Below are experts of layer 3 (counted from 0) of a mixture-of-experts language model. Rows are named router (the router's row for the expert), gate (a neuron's input weights, with its number), up (a neuron's input weights, with its number) and show model dimensions 0-191. Each number is 128 + 32 x the weight over its row's rms, rounded and kept within 0 to 255. Numbers have three digits each.
After each expert's rows: "gets" lists some tokens that make up at least twice as much of what it gets as of all text. This comes from a sample of Wikipedia text that the model never trained on. Tokens count by the router's weight.

# expert 29
router:149119145104175161138145164131149149104129144101168131096156133071095135101145111164150118146074091096130058141115081129154139099121140078087110088192143116145078124098196143110148132159156178103150161097110163154087201136116141132136143150121114139128123085146122119139155158171141118143137120199151157137137156132142146069093133129053171170183122108175120096144208216127117091116110151144156132157129182157112174117079168120070147152055089167140102095128139077114086129071154157145094176124216187190126141099079115140164143096145089118108121119118176177115126125089105116105
gate0:078144172091122115129107122093140087133153176098134165139185125083172110168116141210185116196111146106149083117158105134164127143116173100139103127089166112128104113077152129165123130196080129121126159125115159121141157107159188068117120100124147085147193093104129084119146140125100138123133076115109181101101122116128102110178155101092099131119075100114132117082102146115135125193182143101166135126153105167109170102178115094091116108103105138099196145095183137156109131097134091106056212119130146215124107102142170127065131109066158145145101144102132146126170075101151156045
up0:166135091144137170165120094159158151122187127139165132112070162186128161127165132040071153060119115137108174155144170097108127090083103153115152125139106155063154115154099124108117130044174126128130132128161103158122103183071087179130114116154131152143123145115158134159137127138103131107068147105102124121144145180120116100044123148162115118133171161135112141137137055150107136054046102145115119115116122089155087106142166139163163130113133119109074131098074088150138160170128123166165074096154151077173107119085044109184117114168113113130149101154130102120080174173151121193
gets: " of", " to", " by", " from", " with", " for"

# expert 40
router:095130119101182152115111105134129088132122109134204168098130165113121143119147119158104145111087106073146072135134095150139159108115107137030081106141155112153083098096144161136114136175157182141166165101130166147065158083141111136103110142125147152106137106098099124166151153160141083168137145196190114158095107137165133104061137170000148156150146133156154106140173164143119131156159167174141150138093209084089155159100148162088153139066141137106158111137119134114072151099104131098097191156121185158118157143149101146108123162155100094084165130118162190126134141119120116109
gate1:171160073120086128096071073083105178120166175160154104162077106153069126098102147098065178083201147094075182075146158091102151087136178181191143180104138154144169110139161102143098078139170139148134095127146144124096142174150178129146105115077117194124174153110161118128168089116115116128152126127120117187140125103133080116117168150213146089102098044077106167085126120143131141186126141094160132110134092065144140103124129111195137141154124148111121124100137147126072146148121131143132142153144109095130106113145141066130136131141074106110163119122130134143096140198067158114
up1:133143189113070129088175170142073112057098141071209186143075164147097122069182114157141127124101122132160177102139108123142140118074122070141130096072086153146125132133133147163126118099110174079155141069112147105178218147098155128103096072079181089076103104099161089118125132138140109095111078117092138185118144147124141149132114152145121117098133067180051106126149063186158163107083135138087079152118151138132041142161136118094087126175108112153136177150124155133127149104139141103111125160171116093151134123132114153153108131074124115143131165154115101106125096105178131160
gets: " |", ":", "s:", "|", " by:", " –"

# expert 27
router:124111135127183156098170166114129116117115103100196150101123154079151126114109117146166148142109131134169087136091053150142145123142145161102110139170134086151122103160151192104140135119147152114131124115112147127073189086139142141109124149122114156167113135134177138126097174166138124151152147182175143174108081129162164131132145171109162164188152156153160075162181162128142122147151165140116115161063205136117134134129137138135145158077085123149102077174108092121087153012165103120139187123150156169162149112118106153099119214164085109111151139130194240131110149046132134128
gate1:064120146222161090145090151107130189100157130114173121104116123116137097111140073142189178153101219110129114066096114105133130121106133147143161121068113106141122083175132121148120144098188180130115097142121098099159132100157110164134132116138138121166163151151140158140142115179092142106121092131103087140108092110137129198125111119104148174116165097089108103120121105172121103137099099108097060118113188077164118186153112119110118110147151104119043121145145113135135180102161050116114167181092131171160114110086058140125121114177094136212089045089109148109132157068127146120
up1:112119197149125099132170160105121170144147120154182103061134145109125131122153140161155114172124116098184170103108106112152131152139150152130188094102089093134105124113176113205130142208149145117144119076096120127133117172189138113102131068144084128137065143144138121153102171142139182175130101161160090109114134115072062125132104086091122159123129154104109099153100132113119163139139079175161150152138078122166129093164079077122108131127104080119123119122132102175165168065170095200107222108090154144158118117070125099156137107149125120112094076121133138014155114103158179099
gets: "ed", " his", "ing", " a", "able", " her"

# expert 10
router:131130152145129186119115172155114111084087108122113171101140158096113109099122085130112112116115101151135088136122099118179111104100117106052093106150147084121090114112162222104120131138162128134168108151120175126089192131125147121074113139104132148111145092131129114118111198162179109139107138116151171106103105139162168149054083146003164143183143157140168116136168212145155100146123154162109146190044237154101142119119160147119171177111092172129102089152127109131132094091132117116115173122116177159117162129102105123115121127116110113125152108118213192140141118099139099123
gate1:126145090165112165143165183192157100097199169134110173145144117127142088128157084145112143098110134153162142095159151188095118147128096092083112120175108102126155072167132136090068114108112111101154096147115115137081076078102111128112073077128102154166115135079142219139081153115183165160107110091145086154138153078165214163104109129141153136147079113120129163146134153077103085043121141207145117088159112149138114169103117128149126150157140070132125167149086139161126134096112124091129048150091110116120085123086108156110153106129154114086147094106066147080161120105075131166
up1:188116105123100094068187168129136099133096161124106133125140130114183123091120096138118191056119157134150112130121157097083179132146118145109162150112139104133113145153153152032105166107127110136140134101101086130058178133140180134162098127095161195196111153098141158150158141170147173091135135141163108155131051073223149151114138136171125118109146127124164098136158162120046113099140182162093083101113147130134087174097151156171123150129079119166105113129086114084062113131140201137080084182125115138117121109121103130133143130168155078092120151150100166064164112122075125128
gets: "-", "|", " in", " -", "–18", "==="

# expert 5
router:129120094076177142115125134147108113106114140133153159104143159056132106104145146163143124133109116113125070125118088088139154138146080149085120113203136125157059126134164217121135139134142117097158144113096129122090127096125097131085118127104103127145114123138222135156122171158159115140142144165194127140120124151164145157090153176120134154134135154202157138178203221141145080140138116129116129195090174160097125088069160170106161156113138125141090082134119100129126117120170157153100166116119209170132191158108112187109144131174110142080142166132214184152118138041111100115
gate2:151065131121138146165168101173114111153163142085126103091120075087136156122113156186140112204095136175144144100058138167112184113173148127141103142131144071155085155108097163138117120137102098128126086140197148135082129079151084141154130095143164095084046062129137090086108142089149156121128177114185131136119133089147141073081113052137130143097075103102133093068094178116139108120169119124057160124181095137153185119132112119101163180125083134126147121135144111132172094133097092143162113083128169076151155138162141087092142125124143091073106148170109124077095110058120085114
up2:101185129128113104092092159088128151111086113168119151160139173168130110128140098068118122052161108097110111163191116090151068147080127128111156096125108177106172099141164085112139138113141167134131168123073117116175145178113187116092118165129109167162202194127114163167154108175123105139121076151067124128124120157101124175190131201108123106164189149157130160185154083133109154146099139134203104134081159118111082149120151129142096080131188115129116134127117153121075158114159166115098142179134076182108093112100128169161096135119117153185145100088143140186163150189129180149
gets: "\n", "\n ", "\n   ", "\n\n", "==See", " graduated"

# expert 14
router:142148119084164127127130173123104114095100125111199148129153144088116125118097126132157145120109097138157075139112101128155088126124133133102088093165112117148108146123186184139153136166177153072164132110082149143125182102164165166110127132107115108145133120152175122136158172165169110149138124247166164122125084127138178149109086139074158142158154161187142087173184212137098110125144151158121111189110161107087122146073140143125133164108105137144116072123139126130119141080168112123127167143089200206127200129117145100096158142115095093132134136121255177113136122135128087139
gate5:072151157138093073112102089127088073141109155114138178137085167176134142208126078099130113177070184066122135127076127140120101154102162090096186110136130120098151080147097142156135139155164162161098131115159164117142128151111200171108135105167149088140130068110128126089103145098103067139105143121143154126066168074084175132102091128159100134163143198162102090080134087094138147137140134155127134118143131107075116101152095113161125146111168144158061076079190145162138110092111131098094122150117152124156162136108077068134092122108054094136136096103181105105181175126157146077
up5:073168124144106083095102123141125062145100134151146153117085183175158143219110081108122126175066167046118131131105095120098112113114145106084183090167129109063131068159087165139149121112149152165092165133144158114127091171122158162100095107192146107144114061118152122107101144085119097154129142138171156090080199086097180125110102164116119158161109189128119108108121084114139092166143138126127126175117128134085131099107108136142144147094157146158041084096185131180122089108110155095079121154130159142129146129130118093092110137125098137154173088082192097093189180122165131120
gets: "\n", ".3", ".8", ".4", ".6", ".1"

# expert 61
router:110155108094161109119127181135048090114095098109132141106177138061100138086126148139117156127074072099126091151091088112127130120137127142049087093204173110136070137099143187102146133150135125119149112093112139132047167093152144116094120146125137154145096127139138129127134149188106077166134163215148144153105091142172096089096132152080128127153147152162138111165181213143151106142150159153133116200094187115096116137048163145133125190056131142130132089117100083110107122116162112161082196104135155164090176141111120155099157206100117154105126150114160135128145138096113104116
gate0:140115122181189057103114081116163094165105188131127153115163100119116132183151137141103162097167099120086105184095114065122081109072112123093183140126141141074200069122156122163112099147122116112149132115120080155060111096167142114168186069150134145035097127147202125146070130165104063160180153133085129168135108094096089113120178160070127137164155085171153099136128086117136144120182098078149103172097199130173146153136139096115117116085119116097116099142147105119071106166180115152100101147140144147119185147120128102123131152106082143148102154114158134147115112153128157146
up0:107143138065056189178139193126127153105147080109113113155099152131162129064107121115151086152095151119143178081162149180116133147168158137158114111138133091159106163147134091092137159070136120161118096168157160102213130149082109110105085187140151127208148157097099133121158109082143205105085123132125144099083155139125162154147094117206102156073093159065124155140110134154090122119089181162115133094202023133129079113142095155116134118161129141143156146145113140139170136098075125113158135108116108090162071116133130108114129087135180094120138119180074132112180147110128126126
gets: " |", " ", " (", " (M", " (A", " (S"

# expert 1
router:120102127079135132123133144154068125112150108115160165094121150060121094109103157152137150144100098122140056125105074150168129082118151094079091107126099110139079143104189202115163135152165118085145137110107122141073158071132144143101128130113131167132142109143140120139143128151138102143110103215154114149107092160157121138073072143046167103178136151143155138154174218120151110118104157154157159188064228081101117145072149169119127197069121140145153100129123085128115125103132153094083148125141166163119139138121148146133171202140113106118141118141138210124163135055115109092
gate1:101083188127105129142137087153131146115153171158213158109144122107185153163177176068116063134103111118087146152120149105097140087162122079182166099120104148111147171148108101144137136143106086131092113082144141167073140129097156154118155107152173076096127095099127129115109139097123208059132122119155144117096110130107126065097107159147163110129129205099137178101108088111095124115112104180095132137121138116176201153122147157142160160149120159159154111188146134116095132144096134157157127066191155088091119097163143103177145118139133141141129060116126095176036170078170150062
up1:172101106126130062197119091119164122180104155138213163126133090166149176136108133108069138141101100123130154108099168100128155098170130110140166140166137139128137169097114143205110109163211093150100126120135143108127144098072146112126102071149164120115212128118086119164111164120121114078153173119134141122138096129185143110118131116143139170108126118078139092092115125090093071107135121195123166116170119145108139095070168178096132134126156124125149117107148121077157089150117135104162170073086165151109187128151175036176120090105128067096091151182150188097098121147147149194
gets: ",", "s,", "),", "a,", "e,", "er,"

# expert 20
router:175114129131165127117154143126113075125124121112171121095150169063126148110135116149136147152121092090138093129085081117134110123132129123080126128185154127143059121106142255082124139137150113075150112119131185134083126065125125128102121116132127137117115124123155113150144136155162121145120134210180146141099105143155134122047151138090167164161165137169184136160242176134135105114181129174149133147074194128129157094112166176116126175101117142141088093158140110119138147080150121165103213110109186150147192161128140149111166145148080068100130158106163200132138123091107113154
gate0:138127137073110133083174075128148150162152076110114119176136166154068104152073086139112104115072076064171163162140122108123094124133158069109131148150161086193136173127186064142125150143129129148110104081137098148131130120169145099171133143108150128096181155153053162100170122187136133103126096103108155130158170145104139071175135154136151183152143128126110159161144139080154114164170169101159140133131101081105151079110117148185129143167164109122124090129155170144178170102122121077124165090134174154141088074125135127163163150104164119178113102155133220159218089153091144127
up0:161133158091098138090173080118158157162153076127113106176146160165079093165081094136107109116074073071162156154126126101109098127150157065110147145167167088185148172109179080129120165142128130137106101075136102147136130109170140087176131131121161125088175156153050164099175111184141143106117097104112148137167175138095133078171140151134153180153143118119116167144146125073147118168172162105166136119126100081115142103115134163190113147168168114137120102122161169144184170127118129088123175087125179139153090087119135122160172140107154115194102103132116225158210088156090146129
gets: ".", "\n", "s.", ").", "es.", "a."

# expert 30
router:142122135078174162114134151147087137113127113149166148104123147066102146110150115149139140130097106115124072131112093106165137085155103111082114121139130123141107115139133254130106141159163150121146144116109159120064179132156117110077120161111127159172089099137149094125152161181166069165158143226180123117075101154164148121117138191051171133168123157191128108179193220135136106136172107153147169180073171131111162106119144132144167175085106124158116102143138092102096129078182141112110177104184104172113140141151113147119137137134121106113151150124200195134146119105097112138
gate2:114127095117089126127086159106089114140093090103121102020120144112176160125154099141156172135100161183169189122090207183124174106151099092128134127099124180128101098131090127133107150157083124153113131144147137103132156118107096053136135132136098145146141129114148090118162154119112077174129137109134164135101162119156067152083094140111151176056103054154146082091145156134107131180140101143132150151133143151176086154178172143152142141121109139155186159121100120093085131121191145115107066118148105120153102152095149082161118101248114111060164185121085135077111110104146163139
up2:101151225131142081124144096111113161161133077154144117165154100139164134133124186109110133095135096099112166133093159094111098140111131115093126152142131105148219149103158147160124125113154155130144154156127071179121148099173203178195137105154137070141131178120120139157136051192127132155122132114110157161149190100068190139137182129146142064157126179140145121135121130133148104111121173101171061158156106145115112150097138109127132098092114151143166107167161178056127164125128145077186208135107122181146141130163117119171158122097168086116120150109081130153187107185068120124
gets: " the", " The", "The", " a", " \"The", " \"the"

# expert 49
router:144096134090187148113157153150128088094097097146225152118131166077110143135131108152167102143080081130103057137100050153167170121126121134111112105162148101106126110140126185091158127149141146109162146106078163165068163128105104123103118152161093149156113099119211107181142167179149150144144167203169101152088113175154154106125130140088137147150126152159133100178178167164134098140187145159122146194114206120123119109095119135118143179074129132143089102133142095106085159089174113126118167137159152126137166120096131126138137232151104094076112093099153183111151129087106084104
gate1:155098172144151130131143149121119090171125163146147140170125171136145140130088118119073087179139165135102108153117128154072155127111101165127158119125057126108136147151101156127054142106119131183135160089105111160142134077153093095106168131072129101147081072105144160133160166114153153094096106076077092125134127152119092102132147094196184085113094118136198089142174079137081105061190131128107163136139089145159150094160161123088162164055138092120099060159087070163093116180159135150157070115204111094136133124115157131126168103103128134101140156123112102163079092162152043136
up1:152140117125118150105083197145140130159125095101163204164129088131159134109088102148142147125138115103163078087117127151046149114097102136143165208138108130091141139137108170100136171135110151120146109034069107186159121090132109127123135098102176101141112073104122065112117229130156145144099142115103145135132127112098122118170132172119110096088127121191156099175165107048088093136136141159164169107137125164108153145101108151116142099067160114138147109159059125134145087157161167109114112155130128116093194118063159101113185127147146196135136102092126166144064168082166080124
gets: " other", " American", " some", " of", " many", " new"

# expert 38
router:143118110128164191115142145138125136139121106139165162112161122108095139113127120108172129141134074137145096136092065138196117089115100143106083109199149113123073092117169197110134151159159140081148141112090110140098195104082121108104114124128130147110125132113117124134095214193156120148137144203156146151105109194153143145094135143117155153204128149152114089161198237161132131162145122143155143157056162117112173133065183164148181165112079138147103077134145104104119115095170129145101172123140190179134159085091139106114118205148104096146175126117116136157140118076106101098
gate4:138097108097096113146148150152146126175116071136067084117066092128070127143145132089137089154161185196186103104110098123158142200137156114094112137114162055185145138139087088076090186126083128107137101142179080123083137108108129097121150096120168139141098122111096186068126041147117156122104117112125125134089158159130135092164128130158095125103114170111154132120114124086107084129137134137097156093145139126115059152095112164116158164153131134131178087090139120133160120125112177135108093079110091131111148156083081151147067093113198125051167136130087135140149092072083097210
up4:094096152174131138108147113132132102125189151125133059086163093102184124136092166100137122185187082111098111166143109076119144150121097075156157131106120103124052136076096142100093137082105107183135200060102135062137074108154084153120112114127147132140070114082137119096145071128140116137159160155146152186081186079129107132122165135160120149084099144139139111096136095088123177101105166183101094113165198113108140166120153163121080129079134173148118130083081085185133132166153165085104133124145127097127147167203115164121174111113150129173100099165135147176092101107169128153
gets: " |", ";", " 0;", " –", " He", ");"

# expert 53
router:147109141123166167104141131136093111099129092105192158065167143068117143112121137171141122139119105106130067136088070140197147110118138077084089117174141118148073108117164196135155151148163139078142111137094159114097162135115134112074127117160112155170107117131168104176121184144151152141119159179167178121128107141175135135063102127078143189126117122160154093159175199152111113128175143154144168172088215106126109119104136136110188149105134134165130091130140086116151127087163119094104203136186114188143179118093145087080135139125106075109127158109221151124157119083134084092
gate3:134141158137126087131183142133140101101090109124123139082152149112157188162194131193180097145172115149119104095110113151186097181081164117126119072160140182113124100071137172141122150146152116111129110120126158152163191125072061093053094114162139147162158146151147141153222171124111154126104122069133138121124140130123123151114140118095111139116076133147148136158145116169121170156168099115118183095131121152156065068087142110051149136150132114166102102094112125079132118101093128102202151106165117121134142108185149093138104134136109091090122159165125209139037197137133084099
up3:138135161145120092128190152121148100102102101127132133071170158114162194165186128193181104143182124142117100089107124147180100180095166111118125088144136173113133093080128178146118158158159112121125107120119144153167194129094060097049109110164132149171149145147155138165216164123110167124101126071134136115122147122120125158121132114094102143111080134154143135153150112171112166151171098119113174091134113157163065071094140111050157132150142116164110108091119111072125136103092125093192154103174105120129134112189142092129091123137103087100117167155123210138046189134131087093
gets: " the", " The", "The", " its", " a", "'s"

# expert 34
router:135119141105134151129146144128117099120140077123182163095145133077132115112125153147132119142080108107108111112135081132162119110139125104039110123132103077133074113096165198132124144137141120084166140100140131144061140067119121114047108162125136151125093095143224125158140132167136143134150141168155121137096108167151109109052113152059169127153169148158159133145200187141142110124124172159151137192052237091135117115076133154117153175096151135136150128148127081113101133122137101146122194149190160138150130148133135158061158217151122134103163132151119199124126163092127110080
gate1:094121173155126105065179145142040156111125090111085162096176126113157110101179174136170147138096090157170096144157122190093163100117092076120168120129135124147104104133123149090167138083174094067132107137103136066176147138090167120102110171175121132124084072116177083087131114114151144146173158123082152095136131137110178199160117116135139111133083151093164137128137134114123175097098074139119114123091149115162116118163165107067117115145155076183112138194094099070071101149121128170124115186141205147150088068125187139113133175176162119137117113118111143132141147097070123170
up1:135094081108185168164091114125170088123116179162161061136100151145087135140062101133108121135166118111136132158106125070196090127145166176160095126143120112110134124110138128158098127152120134147132133119137142171089126143154067141147121084118122155108145119159088140183131148125115154082055111127161121139115118128133088085118137117094091153106175123169068094133123152153134066129166171090120125165186088171075122107109088150137129150105102181047145096039141153151176166112140136081127149081107066115131175159108070128131133103006120159161103086115151090141149109167179116095
gets: ",", "s,", "),", "e,", "es,", "a,"

# expert 35
router:175098136131177139167160131142089126118101126113181163109166101083120161106126107141133129168129124119157088119098102144164140085139158076109057139145138125120120124107183202071177110144155141100157118131090167117107151071163125140098125146120134170126120107126209088139160181130134096160133145214187094154119075140151158105086125113066166172197142136174176130169171186137128110124137140169138164164064199081074131148078131162096132163089155150121132110105144102135121119119122107130112163105138199167103136140116176106106171176152086105100162133114189193112152160106154070124
gate1:155134159184163118175161118073239093133172127180105088096154139143131180166114090132081155067132104109129149095110151071131094102150124138155138150115091140107167149123159144090115116169196131109125099109105126114184158113077090155088111092188130119100140178126124149110124140080128160100144121142143165173194161148132076069149167091164198155153068119164104091145112123154155177113075094111107102110146133102093125128058128147092103191058121080122124156108101161123071120135086136122113137101137186073109174121107097102096155159124144141132100089090091097087131157157153117117
up1:165169136111156142123124135193154106157123113179113107135145145106111080124088173121137146154048090167135124136041187108131148133153091160098104171188218136109161131145158146134163108055159124067142156092099116143149114099136093100108198074139137175154105075168131146152096145159108157142145167167162096051102164114183142148082127169131065125167149143181097089157099180074135131108136108075097125127099169101105164181114141118101096150097133138126124133179119147140161133184141147090154125117119096146145140059066120121144149119105171112130135165123190108136165082107123129084
gets: "\n", "-", " is", " /", "°N", ","

# expert 19
router:142100187079179125129138169116080124138111134122185171094161124100119126114123142147139124135086107108135040100118114129160099109138136156134078117181141126147149133103172231145133125178162161078176125126118181117115143086121153167075121118119105130134129121156161124151115212179148120138116102175164100141079082152149146166095154166120121171163100134159137104154167230107116110131175166143125142200085151109084114125081156142117135134061119136149112072134091100119088117083118103117092200128124152163152219133102102115133172173106133114130129146131204181159157100096086140127
gate4:112101154132175114155157103122142161098090170114102118159141176106194149128200176110140126129160110185174070131065166111134087164091155106168126125166126150131169142079110103139164089131112099107114072133155160155108117088139166137118126110212138096141139173145123075144150165127130209066067103083114119079138147086149122075135141137125122150154086153122089213158119158189187143135142138122127133109132158160115115138091107143085122173065217168164100119063094155103136175205096136116094099111120134126102118125113124151173188155117169159133121089126104117121147144113091151165
up4:152110137122184103145130121103161150106081159104119163144121154102142164146153149160174140131114130199110131131045097101175096099166121125152140154133119120157154136127157114133142103136150125133145080177154178189097208093139167133130125124139124104155106132128121104128136138058115159099086165143083174075141087107140114112154148102107105119144102123110064120091155196218108127151120107156151147062078190107081150067098083105124126113064232146164162091122133124093085184143092140131068154115148138134067184144128090078143139204150142148109122138124158133126116145125078064120
gets: " ", " 0", " —", "\n", "%", " %"

# expert 39
router:157131145133190165128106121146107140099105104137197144106154138108138147078161114150119108119125104117111059154090091129150169108157131123059110104159150122155092138107171207146141151139120119091144154112129169119092157095123141114091131140133119147126086120145175122140147167162153113151158132201158139128138101129159161138065128141072180152187139107187200127170242200126146092187184178166154161147050193096104155097109149157140148169146122155150090053135143076113135116087137173125091165130138173160111148121106120116119138164119092112099131149113162188086097157093127090128
gate0:172113095105101126117206153129131149122095155154069146090193100129156109161140080152070115096121117140204092082116132093111111180089127123114120125138129066170134131157199140112083177176133148109193180138112131105118176133194133170122136134105170144112147147117129135219167125133095145120117149108100098131110187132115118128119115104138159115161160162124112103153127140097099095105204189085147118103155126127109145145134095085113097058114162131184179128071159140088161137184137093096188099154154100133100121124128106111106098199110191155191158153146196166149135142170111131158
up0:104162161136128136126031117100135127113143123119203136154048148117111142095124186135157133145097130086033165152134123151139154080183085144138127135129133181062139099099068137169163090082132124134082088105137112128104074124065123090121117146141072120145103103146118120088092126144185094155128105139162152141139073139164155115129162157120091139097130100134128154098139124172168147128080046189119143150101169118129115113142170165159169167144080111073095145161127105149101121087107181155083163078113158119146143158128161130150165053142088071057112139102074097110104110102128113096
gets: " and", ".", " not", " or", "s.", "a."

# expert 50
router:114100108109182166135138152156071121111118131118160134109153103099138157131133148133146108121073096124129065133090078141168083134138156099052084076136167117150098135103167177140162132194132164091170154137114169148095169123128107130062135149140127135115133117130155133161145142183153110151119128208169133116109074162161168157085127159082132181157100152175169100142208183119190123187139137169146130177108170084089100098034129163117139157087139152128127068124142110097126142061102093133119132123172171179124181147095153100112146174144108124104125122106197163118132185081117131085
gate0:132096129100158117173122136151129056114157052127096129124170142126171140156125144173146190082173114094148111127111107113163131142118170141145135166158096078160145152234078142115186051153104117112072134132173113130123219139087086102140127095153132120129116117085125098149176095129136157132174076138096133150133158117102084104156153120134112124094107168125148146167114075129075124140162188094114103173127127142117074076136108099057135133076135180159139095150129153136130168100131153091117154148161137175129109118087126124090107145123118050068071072168122140120170148105041114137
up0:129159129154099145089128124109132198145100202126162132132086115126082115099129109085103068180081140166108138132152157139097127111137089114113116085098156179102106108021175112140071200102147143150194121123082146127132042120171166151115124157108122144135129136169134154103081169134122100125086183122166119111123095137158172158095101138118147132163144084137107109092138186132176128113099070163138164085130132114142179175118154152199123130179120074096121159106127101117123087157127104163138108108100117075122154137167123135167155109134140205186184188093137120133089104152211136118
gets: " –", ":", "°", " years", " $", "′"

# expert 6
router:171099119135152140155120106149071134127121138166203175114149130087118134092140129174131144123102093090162080123097095146146151084130106108071121099136138099174096123108172157173143133134117165104170161109097123113090148146089131135077103153103124117108093181128160153173137162182152099150156146208172117152097121162138148184041128141093160127171119132208173071147178234140129098131162187162151147132112182116091125128135179186140116175095167157133092069147144112140111126104160125123116215141157127152105187131095099118124138179108103115099110155108134189107100155120127072105
gate0:116131125155118171179140136145166118124115076182083107089174171139096131157167097129109155113118157126108152154171127104172100155162129085146090159150058057113177162125165102141213126097127104173110083118120117129144098169113089154178135131143144111148179144127099103133154076119100211108089078124114190150148123123078111094205133145186096130110151143116161077154127088134117109107076152041156090105165086121123091106142171175073074082124167104153072134133116152184130169123149120121143141147077077137144135128167105092096147124140131162068111123109129198129139090159166132150
up0:136154162140133153087151172143179097113066083165081118083172181122105172114191111171138112117111118146084125116145155120118148141129108116139031177150108071143139110136178114152209144101117053135087153073114061127150106124155129126125099138221153101147190110101125064162129126103101134141117108111090143094135106165092129100129158180128131112157149096128131095151122145142113128166102130078207144083177133131159114170129188147110113021081119123146087125121171102130101105111150113119118144141116089155147141089134117089123125120159153116036098158084077180123152138142132139130
gets: " and", " or", " &", " –", "/", " /"

# expert 4
router:149109099075136153090132159128123108095119101133137174120121129069113133094159125155192134132116096125119081134098081132143152103139123148080108117192133135134099145138163199093151148147153150055183129120108093130064147091119144139057120129122116148162108117153123126146126181157142116151132153165153141152113053131141153135106143138115129152181145155192158076175232182112127098130146118161126124181078190138048149071038175146111184177085124162167132069139131104133130150108153126153121172111103172153104141117090143127090112199094092130071141139105120153142171130088105084098
gate1:097171115161079101102096148087121092127150187155130150111106158118119158176174089160097132089182157174185090134092060119181171172119149090129115127094116080105056106104080172061036141142102165141072134141106126134141137132161115117131133126089060125164155122110169149097184083109132078131137128116140120208143116151108113122096132165111133164148092084170128120187111126124116108142137124143152133140126164114127098118102170079158164184127061156110110172128146185123062163132118132186109099144139152176125154155144035140130128136180094114086135150143152184085113136146155125158
up1:154090158111187170154144093150141163137121076128148101135143115139119096109064176085137130174073104076074167109174172119100078076127086155106134135172128162151193137164169096208223102112153101122188125094159142123117099137100128156126124128171184127085091121137092122159072156152136168133112114154115148062125163106139136149162131092129121095107161159096125131074142120144144143106118145108109111119118096142124154144161082178101082059126184109154159080134121066142197114138125133043151159113120111067144111103129186126126138128070169145174125071092115082170139115117116133112
gets: " |", ";", " 0;", " 1;", " —;", " 2;"

# expert 54
router:102141156095177144125117117112127102146114116146176169093144159077114120101105109154133141156112128095139080121147055115181135119128127107051062087184154110133080108157149206148120142116140131113155150073140139110070137102140106143080067137151119164133087078135096112161112178195143119147150142188192143140100136162152135124104133143042130178150125161183152078152187151161130125169139144163126133176059192137064185120081130143116141168100109120155108107157150095106148165097126140070091189121113183145127177121156109149106172179122140109074143111149140185136124136079139086141
gate2:141124090101180143082143181184079113144155060144073100151182113151156108135144149120206113150132099112151099089139128118093154186153174149071171082141152096058104129076092085085169163099124110078113134126149129102106132116144090162091144136164161163148079059099191128164098098101166179146140115104120137131132175111143173154176136126160098137111161152124197215144105084100119110125134144108130132145102144165178147130184143203064128129105148138145149146153113086136127129163115116126142151118124078095139173183128178187125146130073140129124094167126192138147141118113132076159
up2:113106094101132133103148198173145099121174106133064124127159146131150084114143166150190101124101107135165116097136126152094182194144169164072192068176165080075099133086087113087126160097121132049113109135159119082106149109138093131118132128138135186138087086098180133178137123115164156152135089085117139138163165145166167142173088131170100118095171128113166197180118104059108120112145141099109116147122154165175111130152138198065148136128147122152131136154098115125156119170116107123138125093130089110204172139113147164114161138102142103093093192104192166076128113070130078125
gets: " |", "|", "-", ":", ";", " -"

# expert 36
router:135154131097144168137132133116109100134111106128171130090120137069109143095120115153142115126105152126144051132099092150133164116150177148040107090177129088137082138095139200147145131170126177106167127116092157110086151094110131152067114152130120146141110111118176120148132139160190125175166136234160119119108115139170165155079157164054168142179119136123125109171171167120153111155179125182136146133064157115109137120084149174163174136090110128147140091145109062121115142120161118118123172106174165245155203155083100115112142157132109106112115099138170157140112110066114113068
gate2:107148120102152134079102166203114163137151111131099124066109082123115106137101139096107118173151118159172130180135057119200147087150146139159113102109134127193099113131152119100172116078110153153119178119067087126079131148120106118098098162147101125172116129094101147089137101166140092162152124171121065188089135110163172156100144155140114136159095150158131136125109215084164124172123156105097171118098188100100136138071154163139075140137076149171151086124093107181082089068157156089137145139127085184067157093110160162164108137132093109158203105118118150179191111099119110142
up2:149107135156106121175156087057141090117105149123158137189150174131142150123157116159151139083105137096084120077120195138059106170104109112101145153149125130064153141127105138159083140178148102103138076138189172131175127111137148141159158095109155132086140123162158110166117156088115163092107133088138193071168121144093082100157108096116144121096161109099124119128145044174092131081132101154160084138155070150154125123188106095116185119120181107085104171134162151075174171186099098164121115113132173078189095160146093093090148120127161146095058153136138107077062145154136145116
gets: " a", " an", " his", "'s", " one", " her"

# expert 21
router:095115135105181152099114164174124139138128142113197120153149159110102142085157094111131119130091111118087055137106071121139148137149102158084075118183131115133125122123129233156143134159152128094153157106101165125097201150132114162064087135157142160187112094113193124121123121102165123132098091210184097149091078126157108131096118159027148140153118164164145108167171160143114116137152148113099136191065151150093098106121143145116165166100121151150107103134128101114124127119146066118094167136141142190146173195134099124119161214142111101115124134114163190094139105076124091075
gate2:087139131129145183164114100163074168151153106097163111118070055144107060113152113164150110146121061087116082073076124106096129154163083105104097149144114091097075222115085107123078143122106130097176144076155127120055086140104079082168105053115111119170162110102119110108093138127174125126182160130135156157142101128105131130178178102068140143085113085156155152103145164106124147187162119163086127163172150128174145130123137148157126134146100104138119167102159075136152068134127097129191133126115187119125136129138151113120168150103144168156086089106102171102145150166052119112
up2:181115131087119092108169135108172089118080113150092136178152195114162216130087152081137156114129184171139159148131133154150130122065206151130117117117151159151176083147174124100198100138126133150100120184131128164186163109134135155113177162135170132120097176140112130124162126127059132123067084133119142051084141139171129142108108144212083126153131194136120103185078115151126140119136158094127144140077100128090102098140089150085115113077156153107133082125100190131128161137115141139065133127122075177119119127105123103176099101179153085073184176142155110145108096111166127128
gets: ")", "\"", " first", " second", " one", "th"